{
  "num_hidden_layers": 14,
  "head_dim": 128,
  "weight_decay": 0.18
}
Below are experts of layer 2 (counted from 0) of a mixture-of-experts language model. Rows are named router (the router's row for the expert), gate (a neuron's input weights, with its number), up (a neuron's input weights, with its number) and show model dimensions 0-255. Each number is 50 + 15 x the weight over its row's rms, rounded and kept within 0 to 99.
After each expert's rows: a language model's description of what the expert responds to. This comes from a sample of Wikipedia text that the model never trained on.

# expert 15
router:22 62 74 45 36 32 49 38 38 43 51 43 27 58 40 61 51 49 65 42 24 42 42 33 53 38 44 61 34 57 37 75 36 55 53 28 48 27 59 44 37 44 48 51 72 31 44 42 38 61 60 26 58 61 45 44 38 62 75 74 68 22 31 56 71 27 51 27 60 38 34 35 46 40 44 38 51 42 64 26 63 44 48 65 58 23 45 31 67 65 65 60 39 50 36 37 32 53 34 30 66 44 66 63 55 47 44 29 40 52 49 32 40 76 45 70 40 20 27 53 71 25 50 59 41 68 67 36 37 40 35 67 75 23 37 45 30 63 47 65 41 83 57 67 87 45 41 38 43 76 66 70 47 31 46 62 43 49 64 55 66 17 49 75 38 61 47 33 64 78 78 34 68 52 58 71 66 75 67 53 36 37 58 75 54 74 68 61 33 44 29 59 59 56 35 26 60 42 71 42 41 62 49 42 51 60 51 22 61 32 77 59 32 39 54 62 44 30 22 50 46 37 76 32 53 73 39 56 67 64 60 56 30 37 55 66 57 57 47 45 46 59 80 42 44 71 46 66 46 48 51 14 57 31 31 47
gate0:37 59 43 41 54 41 53 44 49 48 39 34 56 71 54 53 46 45 66 38 32 49 58 59 42 72 27 53 29 56 68 53 52 60 46 24 21 21 23 32 59 38 61 50 53 33 72 23 29 48 47 39 45 25 57 48 30 47 59 61 65 62 54 49 67 50 78 26 67 38 49 45 17 19 51 44 40 78 53 44 43 44 41 51 41 61 36 56 53 32 58 35 38 27 55 58 44 52 30 46 63 76 38 32 39 53 61 48 47 44 44 59 47 74 35 67 06 27 76 60 59 38 51 66 41 81 68 40 50 54 47 56 56 76 25 39 52 51 36 44 48 20 57 64 99 45 26 40 64 61 51 38 22 60 48 85 48 18 62 40 52 38 65 51 41 61 10 35 71 38 21 47 57 53 39 63 64 37 69 37 37 44 67 60 55 66 35 36 40 18 13 71 63 48 70 42 53 56 70 47 47 79 30 55 39 63 51 43 52 45 28 63 62 44 42 58 20 59 42 46 45 69 63 52 47 75 42 46 26 54 65 49 55 44 51 52 75 36 61 51 22 33 71 34 54 56 43 43 46 28 43 41 33 43 53 45
up0:18 43 38 60 56 59 45 55 12 56 29 63 54 33 55 35 45 56 55 60 27 46 58 41 65 56 38 66 41 66 76 59 63 39 46 25 22 48 48 31 70 38 50 62 62 68 34 37 71 49 52 36 56 46 44 71 45 20 40 44 34 57 52 34 65 57 29 35 45 32 39 34 20 34 36 59 50 62 38 31 51 11 63 56 54 55 46 65 41 38 43 48 54 55 66 72 61 41 54 38 53 47 71 71 58 78 42 92 73 67 34 45 36 53 49 67 37 86 42 59 45 51 47 63 69 75 67 25 41 28 62 42 16 39 66 40 61 62 45 49 65 41 50 50 64 27 70 42 71 69 13 62 37 68 56 72 69 85 30 49 52 42 72 63 47 46 54 38 69 48 35 60 30 37 63 46 52 48 64 57 65 36 49 57 65 42 31 75 61 67 45 66 37 23 31 35 51 59 68 43 35 62 60 28 43 60 51 52 59 66 36 47 42 29 31 23 52 72 78 55 54 27 78 42 26 52 60 37 39 42 47 52 51 48 53 64 44 26 59 29 42 16 31 71 49 78 63 61 37 39 50 44 58 45 52 53
Word pieces and adjectives inside technical or scientific terms and LaTeX math, e.g. hyperspect-ral, norepin-ep-hrine, \right, receptor, tropical.

# expert 42
router:44 70 52 49 32 20 60 42 41 36 55 49 34 73 47 55 65 30 69 20 39 36 36 42 31 26 38 67 38 71 37 57 33 66 55 44 52 40 64 34 48 45 61 53 70 34 62 32 44 74 75 33 53 62 47 28 46 62 70 61 60 32 37 51 82 30 62 35 70 32 34 40 47 42 47 50 24 33 59 34 69 47 50 61 48 38 56 34 59 59 62 55 32 39 29 47 29 52 37 29 61 39 56 68 63 18 45 21 31 56 31 25 36 59 28 69 25 33 22 56 54 27 70 50 43 54 58 27 54 29 30 64 61 39 46 25 40 61 41 67 56 64 67 54 70 55 46 47 42 64 68 64 53 31 48 61 44 43 72 58 59 30 58 55 29 58 42 40 58 81 52 27 78 55 72 74 58 68 61 34 41 39 66 72 60 57 66 52 44 35 40 63 57 55 39 37 59 45 63 33 36 58 29 28 43 62 54 37 60 43 67 62 28 22 57 63 40 33 35 69 35 32 68 22 67 54 39 66 70 73 66 61 42 44 58 75 50 57 34 19 52 64 81 35 29 64 46 61 34 30 54 24 66 36 42 40
gate0:62 39 25 38 42 29 46 50 72 66 43 31 56 73 56 42 75 58 64 64 48 52 41 58 53 73 37 35 30 48 60 88 59 36 29 45 37 31 65 51 54 60 53 31 58 78 54 48 30 42 36 85 56 57 47 65 31 82 50 84 91 60 61 38 35 38 10 48 46 49 35 39 40 51 22 43 43 48 62 46 58 61 32 46 67 29 58 73 24 75 48 51 19 64 61 67 66 60 66 38 74 48 66 58 40 51 58 41 31 32 45 76 53 29 80 44 51 41 46 68 55 52 46 35 57 39 73 38 60 51 38 48 41 28 81 66 36 16 60 47 56 49 43 21 55 77 73 37 85 38 56 41 71 73 59 40 48 52 24 44 60 47 41 42 32 48 55 31 37 65 60 50 48 43 41 43 55 41 47 51 46 44 83 37 56 46 18 80 68 29 32 45 42 61 52 48 30 25 55 60 44 56 54 38 51 41 34 69 55 49 45 80 50 69 49 65 45 45 39 44 43 35 54 47 37 37 39 72 63 38 40 49 63 65 11 37 56 59 45 44 59 48 32 27 75 55 37 36 57 59 53 39 65 35 46 35
up0:40 30 30 38 41 21 38 71 68 54 64 54 42 59 55 70 61 52 34 59 54 45 71 55 32 58 37 53 18 41 46 48 68 63 46 34 29 44 36 67 50 56 62 79 59 66 65 38 31 43 33 49 63 32 54 53 43 87 33 43 74 46 49 36 45 59 32 55 60 70 59 43 34 65 30 41 79 44 68 56 30 62 54 70 38 63 74 49 34 58 39 61 33 71 63 65 56 54 58 70 50 57 62 48 52 32 56 43 32 40 33 60 65 50 60 21 55 58 51 65 60 82 56 50 44 27 59 52 44 74 45 64 47 37 92 63 30 38 47 44 41 38 35 44 43 64 68 47 64 40 66 39 71 56 71 28 40 35 32 34 74 41 63 29 30 21 46 71 15 59 44 74 50 55 33 39 52 30 75 70 69 54 76 39 51 45 39 78 60 21 35 18 29 48 51 48 36 41 58 49 34 53 37 38 48 37 24 58 46 39 58 26 45 41 40 47 42 30 54 13 50 20 57 55 39 42 39 60 83 48 17 47 64 75 30 36 55 51 61 64 31 57 45 36 36 24 41 39 45 35 47 32 28 46 37 48
Given names of people in lists, tables and prose, such as John, Terry, Brian, Wayne, Jimmy, plus name pieces.

# expert 1
router:29 60 56 47 46 41 52 45 41 35 61 38 23 79 49 57 57 37 64 40 35 42 36 35 45 44 53 75 41 77 32 59 31 58 60 23 40 30 65 49 22 66 71 50 64 54 62 34 42 69 71 38 52 59 44 29 28 60 66 59 55 32 37 47 66 34 50 42 67 40 40 31 42 32 35 38 34 40 59 30 73 46 41 60 62 41 41 50 58 56 62 60 34 45 52 41 38 55 22 27 56 53 72 71 75 34 59 32 35 51 43 28 48 54 28 62 32 35 35 47 59 31 47 60 43 53 64 35 42 43 49 56 69 46 61 43 28 70 43 62 35 64 75 61 67 63 45 34 47 65 55 59 66 51 49 77 31 47 68 72 66 18 61 70 43 67 45 26 66 70 73 21 75 62 64 68 65 80 67 37 39 51 63 69 74 72 74 59 36 37 25 65 63 65 26 49 77 35 64 38 42 72 44 35 37 68 64 26 54 36 59 78 30 34 68 55 43 29 45 64 46 32 50 39 65 69 38 61 67 58 76 59 42 48 55 60 61 67 39 39 53 60 92 40 34 74 30 65 40 35 51 32 62 52 27 40
gate0:49 55 79 31 29 59 26 54 67 54 41 45 30 75 37 52 60 54 76 53 42 35 35 35 68 33 41 57 56 74 59 25 64 29 47 66 61 63 42 14 37 80 39 22 32 57 65 29 73 46 58 53 64 49 35 52 71 61 63 48 48 44 29 88 46 37 73 42 52 57 25 26 28 43 57 28 61 58 35 60 73 61 53 50 34 37 22 40 58 52 50 48 51 53 40 28 41 63 64 31 30 50 25 32 55 47 41 45 43 47 51 73 37 81 58 39 83 53 32 48 38 31 60 53 51 78 23 55 50 51 46 27 50 47 25 41 51 51 25 44 37 32 57 81 44 08 36 45 88 55 41 51 35 37 45 56 85 47 45 88 49 52 24 42 49 43 43 51 77 40 59 68 71 35 53 37 41 58 64 54 49 50 52 26 48 53 80 64 41 47 48 48 35 59 48 33 38 35 46 35 54 52 50 39 55 32 55 43 43 63 44 48 73 57 58 42 47 43 42 60 45 68 51 76 32 44 25 47 23 64 28 76 49 58 41 60 58 45 65 34 43 34 42 46 49 30 73 25 45 51 73 72 55 36 34 60
up0:32 23 45 51 60 47 63 39 57 50 58 35 47 58 71 65 62 44 47 52 58 09 70 82 37 45 36 44 42 54 62 56 38 47 68 39 42 35 41 67 67 64 56 69 49 67 70 29 58 36 33 37 55 35 42 59 53 60 35 33 25 39 39 46 46 45 22 35 50 29 70 31 37 69 57 46 42 55 35 61 61 66 38 64 55 57 60 32 21 24 62 02 32 33 65 80 66 32 45 48 57 68 31 48 40 55 42 56 77 47 54 52 49 70 40 30 44 64 65 82 26 66 46 39 40 37 51 44 76 50 59 58 39 50 51 47 48 27 46 64 73 36 24 33 78 44 63 72 49 47 66 51 58 70 45 48 09 42 62 41 52 51 56 41 30 64 72 55 54 74 60 33 37 56 19 55 31 37 46 41 63 59 44 51 23 62 69 53 44 52 40 57 33 23 58 75 35 65 47 62 47 46 42 51 60 54 53 49 71 55 43 45 37 48 53 32 30 70 72 41 38 25 34 18 51 49 62 54 49 51 49 35 51 68 80 39 68 59 34 59 44 51 59 62 58 32 49 76 55 30 06 26 55 40 79 77
Pieces of Cyrillic, Thai, Arabic and CJK words, plus some mid-word English pieces and Asian country names, e.g. China, Korea.

# expert 60
router:39 51 60 54 20 27 57 45 38 40 44 34 34 76 56 67 66 37 71 33 33 49 33 32 38 49 45 69 43 51 30 71 25 62 46 31 32 35 66 43 35 64 66 40 56 38 59 31 27 77 62 30 58 63 37 27 36 68 68 63 58 40 37 67 66 33 59 27 70 40 47 42 35 36 36 43 25 46 67 25 75 33 42 60 57 35 52 30 56 69 69 67 37 51 36 32 37 65 22 31 57 41 66 60 70 36 45 33 30 51 52 32 43 55 47 69 44 17 41 55 58 17 56 44 40 59 56 41 24 42 45 52 67 40 54 27 33 61 44 80 44 66 59 69 80 59 39 26 52 61 67 57 47 35 43 65 24 48 65 56 56 24 55 56 23 70 52 30 59 72 61 37 74 54 63 68 64 64 56 40 45 39 67 59 76 61 64 49 31 29 36 47 57 69 31 33 67 43 55 38 30 62 41 33 47 62 63 50 54 39 64 68 36 38 63 66 36 34 39 57 25 36 71 38 70 56 44 60 60 61 71 75 25 42 41 78 70 64 23 29 59 66 72 47 42 60 30 56 49 43 60 37 65 51 38 34
gate0:52 41 70 45 66 49 68 38 47 52 31 73 38 62 63 50 71 36 67 79 59 48 48 41 62 35 41 77 65 37 83 40 44 28 54 61 16 33 39 46 48 56 35 38 41 61 44 51 31 58 79 36 61 64 78 37 40 45 61 60 36 31 66 83 52 47 40 44 47 65 49 39 75 52 44 39 63 36 65 25 78 52 63 34 60 54 41 35 44 49 70 59 53 43 32 35 48 82 60 43 31 32 85 31 51 73 32 43 55 34 49 48 49 52 38 65 69 48 72 60 38 44 75 69 38 69 65 46 63 33 73 44 56 50 69 43 59 72 51 68 33 53 31 65 31 66 33 28 72 21 35 58 67 98 65 34 58 62 50 35 36 45 52 45 52 80 17 45 40 51 63 26 33 62 37 45 60 44 37 68 26 67 44 62 61 59 41 42 49 48 50 47 34 64 48 11 44 76 46 49 45 69 55 64 45 83 43 69 38 46 51 45 40 37 46 15 27 37 34 34 54 46 53 48 63 51 55 30 81 39 56 28 50 58 23 56 22 48 54 38 30 41 62 48 53 42 50 40 40 47 58 25 41 42 34 47
up0:50 53 25 56 38 55 31 64 43 64 70 51 44 43 35 56 21 59 42 36 52 45 42 67 57 65 42 47 27 65 23 56 38 63 43 48 58 36 68 72 44 56 40 60 57 51 63 32 67 53 35 42 52 61 08 52 74 36 24 37 53 59 16 03 36 45 44 39 44 41 38 37 47 52 56 56 57 42 74 69 35 53 08 69 36 26 33 66 51 43 50 27 45 44 65 62 48 37 28 45 67 56 60 58 57 33 62 49 26 63 34 47 82 44 59 44 24 54 45 50 54 42 38 45 49 38 33 42 55 60 28 39 41 47 39 65 49 35 38 50 68 30 77 36 71 59 64 66 38 86 50 56 38 28 32 67 50 42 62 36 88 58 52 58 44 33 80 48 71 65 21 90 40 45 72 78 33 57 39 18 65 42 62 40 59 62 59 58 48 57 59 57 62 23 60 76 72 52 49 36 49 45 45 27 62 35 53 36 88 48 61 53 64 72 52 61 74 69 62 33 39 62 45 41 50 40 58 52 40 59 45 55 69 30 65 52 44 22 33 67 40 57 31 61 60 46 36 64 56 70 34 65 40 41 59 64
Role and institution nouns like president, Leader, Director, Governor, plus prepositions by, from, into in political and organizational prose.

# expert 43
router:43 73 62 54 24 28 52 28 46 40 54 38 25 60 40 58 56 37 65 24 43 44 37 43 50 44 46 66 35 65 33 65 27 56 57 41 35 41 64 43 29 56 56 40 59 43 70 37 37 63 62 44 56 60 43 39 29 63 83 62 66 37 39 57 61 40 62 40 69 37 30 39 38 38 29 35 39 35 60 28 71 48 40 63 39 29 37 39 79 61 51 64 38 38 39 44 36 53 32 30 57 46 66 75 74 42 48 26 38 44 45 23 29 66 38 67 33 20 39 36 59 32 70 60 45 54 64 42 41 39 31 67 56 40 51 51 47 65 27 65 39 80 70 58 68 52 33 10 47 55 65 63 58 36 33 59 34 52 66 56 75 14 48 60 42 64 48 32 79 84 51 41 69 54 68 75 58 71 53 40 40 44 69 59 70 59 56 48 44 27 24 63 51 69 34 53 62 41 66 43 45 55 30 38 41 52 67 30 54 28 64 69 43 43 59 63 45 35 37 66 45 47 73 38 69 64 39 59 77 72 68 71 41 40 49 60 63 57 40 22 44 70 94 42 36 57 36 63 36 32 66 46 82 35 41 40
gate6:46 62 82 86 83 48 43 67 46 38 38 52 35 54 61 65 64 43 21 77 49 58 49 43 62 42 50 34 72 42 57 58 28 34 47 49 63 17 47 56 25 32 46 50 62 49 14 37 32 44 60 17 64 24 38 77 61 49 59 48 52 59 53 65 57 16 40 48 45 34 56 79 42 40 51 52 45 74 32 17 63 69 31 52 54 12 33 51 64 56 53 51 57 53 55 35 60 79 46 53 41 78 65 44 30 44 35 55 53 49 52 10 32 62 47 67 30 52 74 66 61 35 30 58 54 47 49 28 19 58 45 75 38 51 52 55 53 50 67 62 67 50 71 69 60 77 45 53 42 47 28 67 39 33 62 50 63 49 44 51 71 63 62 82 50 62 44 12 50 43 54 14 55 33 18 49 29 43 42 42 23 49 51 45 51 51 39 44 32 65 41 74 64 36 66 35 54 32 58 38 45 60 62 69 45 59 33 64 33 24 54 44 51 53 66 29 43 45 38 35 47 58 52 73 41 57 64 45 52 68 58 57 31 55 18 59 52 58 58 61 51 57 32 44 54 48 53 16 44 60 27 41 26 48 51 34
up6:50 17 47 12 17 31 38 06 59 39 72 63 42 19 65 46 46 51 61 08 63 37 81 32 39 36 43 42 29 70 34 24 56 26 67 46 45 52 37 45 63 83 66 57 32 28 83 50 50 64 54 56 49 84 34 54 54 59 40 23 15 46 24 49 67 55 39 43 46 53 35 65 56 57 65 46 35 45 35 65 53 39 79 41 51 70 78 52 68 58 52 39 46 47 42 57 53 19 73 71 22 57 32 61 76 69 52 61 54 39 62 55 46 52 69 37 56 38 33 41 64 44 83 30 42 62 34 68 98 59 41 24 62 67 69 39 48 48 32 43 46 56 52 35 57 52 42 48 50 49 58 30 49 41 41 17 39 60 54 56 69 26 44 39 51 48 55 32 26 50 57 50 35 52 37 55 46 21 57 50 54 33 51 54 44 36 47 61 37 45 63 47 33 62 46 34 52 40 50 38 38 43 32 59 53 50 45 78 46 51 49 43 42 30 35 65 66 44 47 88 42 40 54 45 52 28 48 40 24 35 40 49 66 42 61 51 79 52 51 57 51 42 67 60 59 60 37 49 65 44 71 54 66 50 39 60
The letter s ending plurals and possessives, like origins, Morales, Ouattara’s, and other single consonant word pieces.

# expert 24
router:26 59 62 44 37 22 46 29 37 44 64 48 28 39 43 54 62 41 63 21 45 47 41 22 30 47 43 62 37 62 19 66 38 43 57 30 43 32 58 41 37 70 64 58 66 52 52 55 33 72 67 35 50 62 30 44 40 44 77 49 71 35 36 52 63 42 66 29 65 45 44 46 49 31 44 38 41 31 55 36 60 47 53 67 54 33 34 35 65 56 58 47 44 42 31 41 44 54 36 32 54 47 50 53 83 43 43 25 37 52 32 25 37 75 31 77 33 38 27 40 60 34 70 48 38 70 61 29 51 32 46 64 74 36 49 32 29 67 41 69 49 69 49 52 80 65 43 30 44 64 57 53 50 44 40 67 33 64 66 60 63 10 60 62 33 59 50 37 54 64 82 33 67 51 55 66 63 50 61 40 46 35 61 61 63 70 63 55 34 44 43 68 74 49 23 19 78 43 78 38 48 63 36 37 50 75 43 44 56 23 66 69 29 17 57 58 47 37 25 58 48 25 60 37 61 64 36 58 77 63 61 70 35 29 64 65 54 67 40 45 49 57 78 38 46 64 29 57 36 31 70 14 57 41 43 28
gate0:21 63 40 47 45 06 46 44 46 56 50 49 49 51 33 64 59 54 44 26 74 65 25 65 37 74 74 23 45 63 67 54 50 47 59 75 66 34 47 51 54 34 32 65 50 62 41 48 63 19 41 61 34 64 62 77 80 67 41 45 52 55 40 60 36 47 62 41 43 42 69 45 15 50 47 54 34 42 66 65 44 56 39 56 43 43 18 54 56 60 64 36 43 40 43 45 69 42 65 62 69 59 51 39 43 22 34 35 42 52 40 42 75 44 46 62 35 62 62 45 54 36 46 76 55 60 23 51 63 53 09 63 75 44 13 28 52 36 71 44 52 42 64 40 77 22 55 48 63 61 62 36 43 43 63 71 43 46 55 51 82 49 30 60 72 35 47 51 45 38 38 47 62 49 56 79 46 36 49 49 41 33 60 70 44 52 35 36 66 47 58 53 60 38 35 58 70 28 49 54 40 50 60 83 63 60 56 33 48 67 74 39 38 38 40 21 46 59 85 48 37 43 56 46 61 65 54 49 99 52 61 31 65 53 67 45 33 47 57 39 07 68 63 68 51 55 26 47 69 41 77 42 22 53 63 28
up0:61 53 48 38 20 32 51 33 37 18 44 48 68 83 42 32 43 45 51 46 66 56 84 54 49 71 47 58 64 56 53 55 36 67 59 53 28 44 41 30 61 39 16 40 63 43 50 65 50 34 41 65 59 10 50 58 54 63 43 77 66 61 49 63 46 38 60 57 28 59 37 19 81 70 50 66 75 64 23 52 60 62 29 31 76 60 27 43 33 54 56 61 51 46 74 64 48 64 54 36 29 39 58 60 49 73 82 18 53 47 58 28 61 54 25 12 36 28 39 58 75 51 41 68 53 50 54 69 52 62 47 50 69 68 61 53 46 32 48 49 64 46 58 62 60 63 51 32 37 44 37 55 60 37 35 48 49 66 50 69 67 56 52 49 52 36 62 43 57 93 49 48 50 59 60 69 29 54 38 38 49 69 19 44 43 31 35 71 42 35 40 36 52 60 58 68 72 49 66 54 76 36 36 67 37 67 50 70 29 58 54 52 99 55 28 46 59 47 50 70 22 30 64 25 70 50 60 53 60 60 68 62 38 41 34 48 45 36 33 44 45 45 39 28 70 52 57 23 61 48 42 39 40 63 67 62
Word pieces inside names and foreign words, strongest on Animali in taxonomy boxes; also ú, tro, ally, even, major.

# expert 40
router:32 48 68 59 45 18 56 46 29 44 54 33 22 62 38 58 58 30 61 41 20 44 49 43 43 36 36 69 32 70 41 67 46 57 55 31 34 33 50 44 35 70 57 51 60 37 65 40 23 59 65 25 63 51 53 42 22 60 63 61 58 23 35 68 58 40 49 16 68 37 45 42 36 30 26 48 43 33 52 24 62 48 45 62 48 42 37 38 64 63 72 63 34 50 31 30 35 61 28 34 70 48 72 67 73 42 45 41 33 51 57 38 37 48 29 61 41 34 44 38 66 32 62 73 34 64 64 36 27 39 46 48 65 33 50 27 34 68 39 58 38 75 66 65 76 42 38 38 49 64 63 54 45 32 40 62 39 46 69 72 59 28 49 66 35 75 45 24 62 58 76 24 75 48 54 63 58 63 63 41 32 28 58 57 82 65 61 64 36 34 32 56 61 66 41 36 56 34 69 29 42 67 41 41 40 78 50 43 41 18 79 67 40 28 74 64 48 29 46 71 46 31 53 37 74 61 33 61 59 61 66 68 27 38 53 58 66 55 47 35 47 60 70 41 48 68 32 62 37 39 55 35 65 45 22 31
gate0:37 12 55 49 35 48 47 37 62 54 38 76 49 47 63 31 54 33 38 73 17 51 45 49 32 47 35 76 54 38 57 73 35 42 31 47 67 53 37 33 46 71 62 43 43 64 43 58 49 28 48 16 18 69 60 67 37 67 50 48 19 49 34 55 43 24 78 64 35 30 23 29 34 50 37 54 53 52 23 41 39 63 51 45 67 65 66 43 73 54 55 71 55 44 77 49 46 27 74 55 57 69 65 47 75 59 43 31 69 47 55 61 57 51 43 59 45 50 35 34 68 51 40 61 46 29 20 35 57 66 43 77 46 32 43 75 61 23 35 72 34 73 65 59 71 62 42 44 21 51 74 31 51 44 29 52 38 77 53 45 51 37 57 55 52 47 43 33 17 50 52 35 41 34 23 48 40 46 78 63 43 30 46 55 43 38 44 43 41 34 67 60 63 85 49 73 62 69 51 63 60 56 53 50 43 68 45 58 56 46 66 60 38 56 90 50 63 62 43 55 40 70 67 46 84 42 66 54 66 28 35 31 76 65 43 52 19 45 68 63 63 21 63 38 56 62 42 39 41 39 52 56 52 46 40 30
up0:78 52 56 27 35 70 33 41 65 43 61 58 65 12 62 57 64 65 52 37 49 56 27 67 32 47 58 64 76 67 51 23 27 40 56 64 81 58 67 59 47 66 35 51 67 47 44 34 78 73 71 80 50 37 54 21 71 73 64 62 49 47 81 42 48 61 37 50 44 63 68 80 55 52 45 45 48 23 71 53 39 34 58 54 52 39 89 49 51 51 36 35 48 61 51 65 56 58 51 30 50 56 31 43 15 61 63 44 23 46 38 39 38 34 51 34 62 51 65 77 39 56 65 24 80 36 53 45 31 66 60 42 62 49 50 61 23 78 50 27 50 58 41 60 49 57 54 60 65 46 50 31 60 59 68 49 36 42 56 31 23 47 63 52 67 52 40 45 47 52 23 57 74 60 46 42 63 66 34 38 55 72 26 34 30 41 59 41 38 48 44 61 61 20 69 48 30 58 19 65 46 62 28 43 55 44 43 29 24 64 40 41 77 37 10 70 33 39 34 56 40 57 25 52 55 70 36 32 46 46 57 70 56 43 60 68 53 25 65 45 61 72 49 68 59 49 65 55 63 64 59 56 70 65 57 53
Past participles after is, be or are in technical explanations, such as written, performed, represented, defined, plus parentheses around species authorities.

# expert 49
router:47 46 53 49 19 25 53 35 41 45 63 30 19 67 52 53 59 38 70 27 42 35 39 28 39 34 40 67 44 59 30 62 28 66 60 21 43 40 54 35 32 58 75 54 60 42 58 44 43 71 69 36 55 57 40 36 34 74 57 56 67 38 25 60 71 42 67 29 73 35 38 42 36 21 42 48 37 34 71 29 64 38 38 69 55 36 49 41 51 74 62 70 27 52 31 34 29 56 36 27 74 44 57 62 68 33 53 22 34 54 40 27 32 65 20 78 32 45 34 38 69 41 59 55 44 64 66 32 23 47 40 78 57 45 49 29 42 60 50 67 45 71 81 67 64 62 41 43 52 63 72 69 52 44 40 62 43 53 56 64 65 27 49 71 27 70 46 35 80 65 63 25 71 52 74 69 60 64 61 36 48 38 72 61 68 72 67 41 42 43 28 64 51 53 34 44 65 40 62 43 36 72 34 33 52 57 55 32 62 43 56 65 42 45 62 63 39 27 42 59 42 34 61 43 65 69 31 66 63 57 64 57 44 51 49 83 53 58 50 35 46 62 91 40 40 60 44 58 36 34 46 36 71 52 40 41
gate1:39 35 37 51 50 26 20 52 29 66 48 34 56 69 66 39 26 48 54 43 43 49 55 48 37 50 52 83 43 39 44 75 25 68 69 49 30 45 45 62 57 84 58 50 78 24 54 40 43 59 15 49 40 54 39 12 41 56 42 35 78 58 42 59 76 67 66 59 55 63 74 59 60 66 40 39 04 65 41 54 59 54 71 63 54 46 34 42 55 31 59 42 60 26 53 51 52 52 66 32 68 39 45 58 41 26 63 54 50 69 69 46 57 34 51 46 39 47 65 39 24 64 43 48 39 42 38 46 58 42 42 55 33 35 70 20 43 79 60 13 67 47 33 65 51 52 56 60 46 35 70 29 54 57 69 71 46 30 53 45 32 56 62 56 46 39 54 38 27 47 79 26 65 78 30 55 52 25 61 29 88 54 56 53 68 72 52 62 58 57 53 52 33 32 53 39 40 48 56 30 47 30 56 44 60 79 41 65 56 26 49 23 43 61 79 57 39 55 27 62 49 36 60 47 88 51 48 37 40 69 53 47 33 28 74 38 51 27 56 49 31 44 23 52 29 59 55 46 66 20 51 36 40 44 48 47
up1:56 54 55 47 36 33 20 49 41 40 61 57 34 51 71 71 62 56 64 37 46 42 42 55 45 64 32 53 47 35 28 59 31 62 58 33 65 12 60 71 59 41 25 50 70 52 35 48 23 74 46 62 31 42 29 28 54 59 48 39 58 67 55 69 38 71 63 77 73 75 65 45 69 43 19 51 54 50 31 74 42 55 60 75 51 45 36 42 37 45 62 61 61 53 68 76 72 32 37 33 65 85 39 61 44 09 80 57 73 48 56 39 39 29 51 55 36 50 57 67 39 58 64 54 31 56 58 42 43 46 15 77 71 28 44 30 52 60 43 39 71 50 64 57 38 34 43 38 52 51 53 33 97 49 66 52 50 66 52 40 55 54 52 43 60 20 56 38 59 63 73 73 55 34 43 52 40 32 56 29 52 82 71 53 57 43 48 52 41 51 83 83 45 63 36 41 60 29 45 44 47 55 42 48 65 69 60 78 55 46 50 38 40 57 52 18 52 73 62 56 52 32 58 40 49 52 50 40 54 68 76 37 74 06 72 58 54 44 65 47 35 67 42 73 55 29 39 73 47 47 41 48 58 43 50 53
Single digits in numbers and dates, hyphens in compounds like counter-attacked and list bullets, and mid-word pieces like ri, si.

# expert 41
router:36 56 59 35 44 48 51 49 52 36 57 40 39 64 36 63 62 35 54 29 35 28 13 29 44 38 54 59 31 61 42 62 23 65 63 22 38 32 67 29 32 54 69 43 67 53 61 25 38 59 68 36 57 54 48 34 34 51 65 54 66 43 40 54 69 34 54 37 72 36 34 22 41 24 31 43 34 49 70 38 73 54 51 64 45 38 41 45 61 73 48 50 33 30 37 51 40 71 41 31 66 45 61 54 71 46 53 11 38 63 44 38 49 71 10 63 42 46 42 34 59 37 66 55 41 80 66 30 39 41 41 59 80 45 49 46 33 54 31 65 23 74 64 55 63 58 40 24 42 61 60 66 56 40 40 66 21 49 67 59 58 06 77 56 40 54 44 42 72 64 52 41 61 77 62 54 54 77 61 31 46 47 69 61 58 59 70 62 25 36 31 68 74 61 34 36 72 42 62 38 45 65 48 32 42 63 58 26 71 43 46 74 44 40 50 63 48 40 36 64 36 31 56 37 59 62 41 48 77 62 63 54 47 32 55 57 51 57 47 12 36 57 85 40 41 55 44 67 25 38 71 40 56 35 28 50
gate0:47 65 55 66 40 49 53 40 48 50 49 37 65 23 58 16 31 53 51 39 42 41 39 76 67 51 50 45 37 53 43 36 42 70 60 31 40 44 64 51 34 61 66 62 81 37 60 31 39 68 48 36 72 53 54 32 26 62 60 14 35 48 35 56 77 54 49 49 51 00 26 45 36 51 62 51 19 47 44 55 56 15 47 49 62 66 32 70 67 44 53 40 39 58 72 52 29 70 39 69 74 76 84 45 29 50 56 38 73 57 46 31 63 54 60 70 44 30 47 32 29 59 37 63 50 66 57 34 68 53 40 58 35 65 54 67 56 58 48 67 31 59 47 74 57 34 24 57 56 67 82 31 73 62 66 57 49 50 38 59 29 45 56 68 51 48 16 23 43 51 59 38 45 44 44 38 78 62 56 42 76 95 31 99 41 88 44 55 39 57 41 51 61 35 41 35 51 42 35 39 52 58 67 45 35 49 60 61 60 63 62 46 69 49 55 37 51 39 30 55 30 57 60 39 29 57 27 39 73 53 36 35 55 58 49 46 47 49 48 73 56 60 63 49 47 57 54 49 67 20 41 36 62 41 46 48
up0:50 46 42 44 50 54 43 59 44 54 67 45 45 35 67 48 64 59 59 71 43 53 54 24 53 58 46 72 55 59 61 67 30 38 56 54 34 43 40 56 10 33 38 42 49 48 41 58 51 21 41 16 56 25 70 75 55 45 48 73 65 63 73 36 38 48 34 19 39 33 41 28 73 36 49 63 65 62 52 41 36 55 47 38 43 55 43 52 51 50 56 86 56 59 67 27 46 54 36 49 51 32 59 45 66 48 52 49 73 43 70 69 53 52 43 60 49 43 83 56 18 51 46 49 45 77 46 89 42 40 67 73 37 55 79 56 57 28 45 73 54 49 73 53 61 59 75 52 45 47 00 44 90 50 49 52 52 04 65 34 48 51 74 43 78 43 41 64 37 47 52 28 66 45 54 56 58 29 31 50 64 64 61 35 64 55 53 60 45 32 06 44 57 55 63 34 51 68 46 52 74 57 56 59 56 57 16 49 28 18 46 75 56 63 68 45 47 31 56 47 49 65 39 35 39 59 65 59 35 59 47 59 50 80 47 37 42 45 41 45 62 25 48 42 37 39 67 27 47 48 27 41 52 36 13 51
Hyphens, en dashes and opening parentheses in scores, chemical names and distances, plus letters of Arabic or Thai text given beside transliterated names.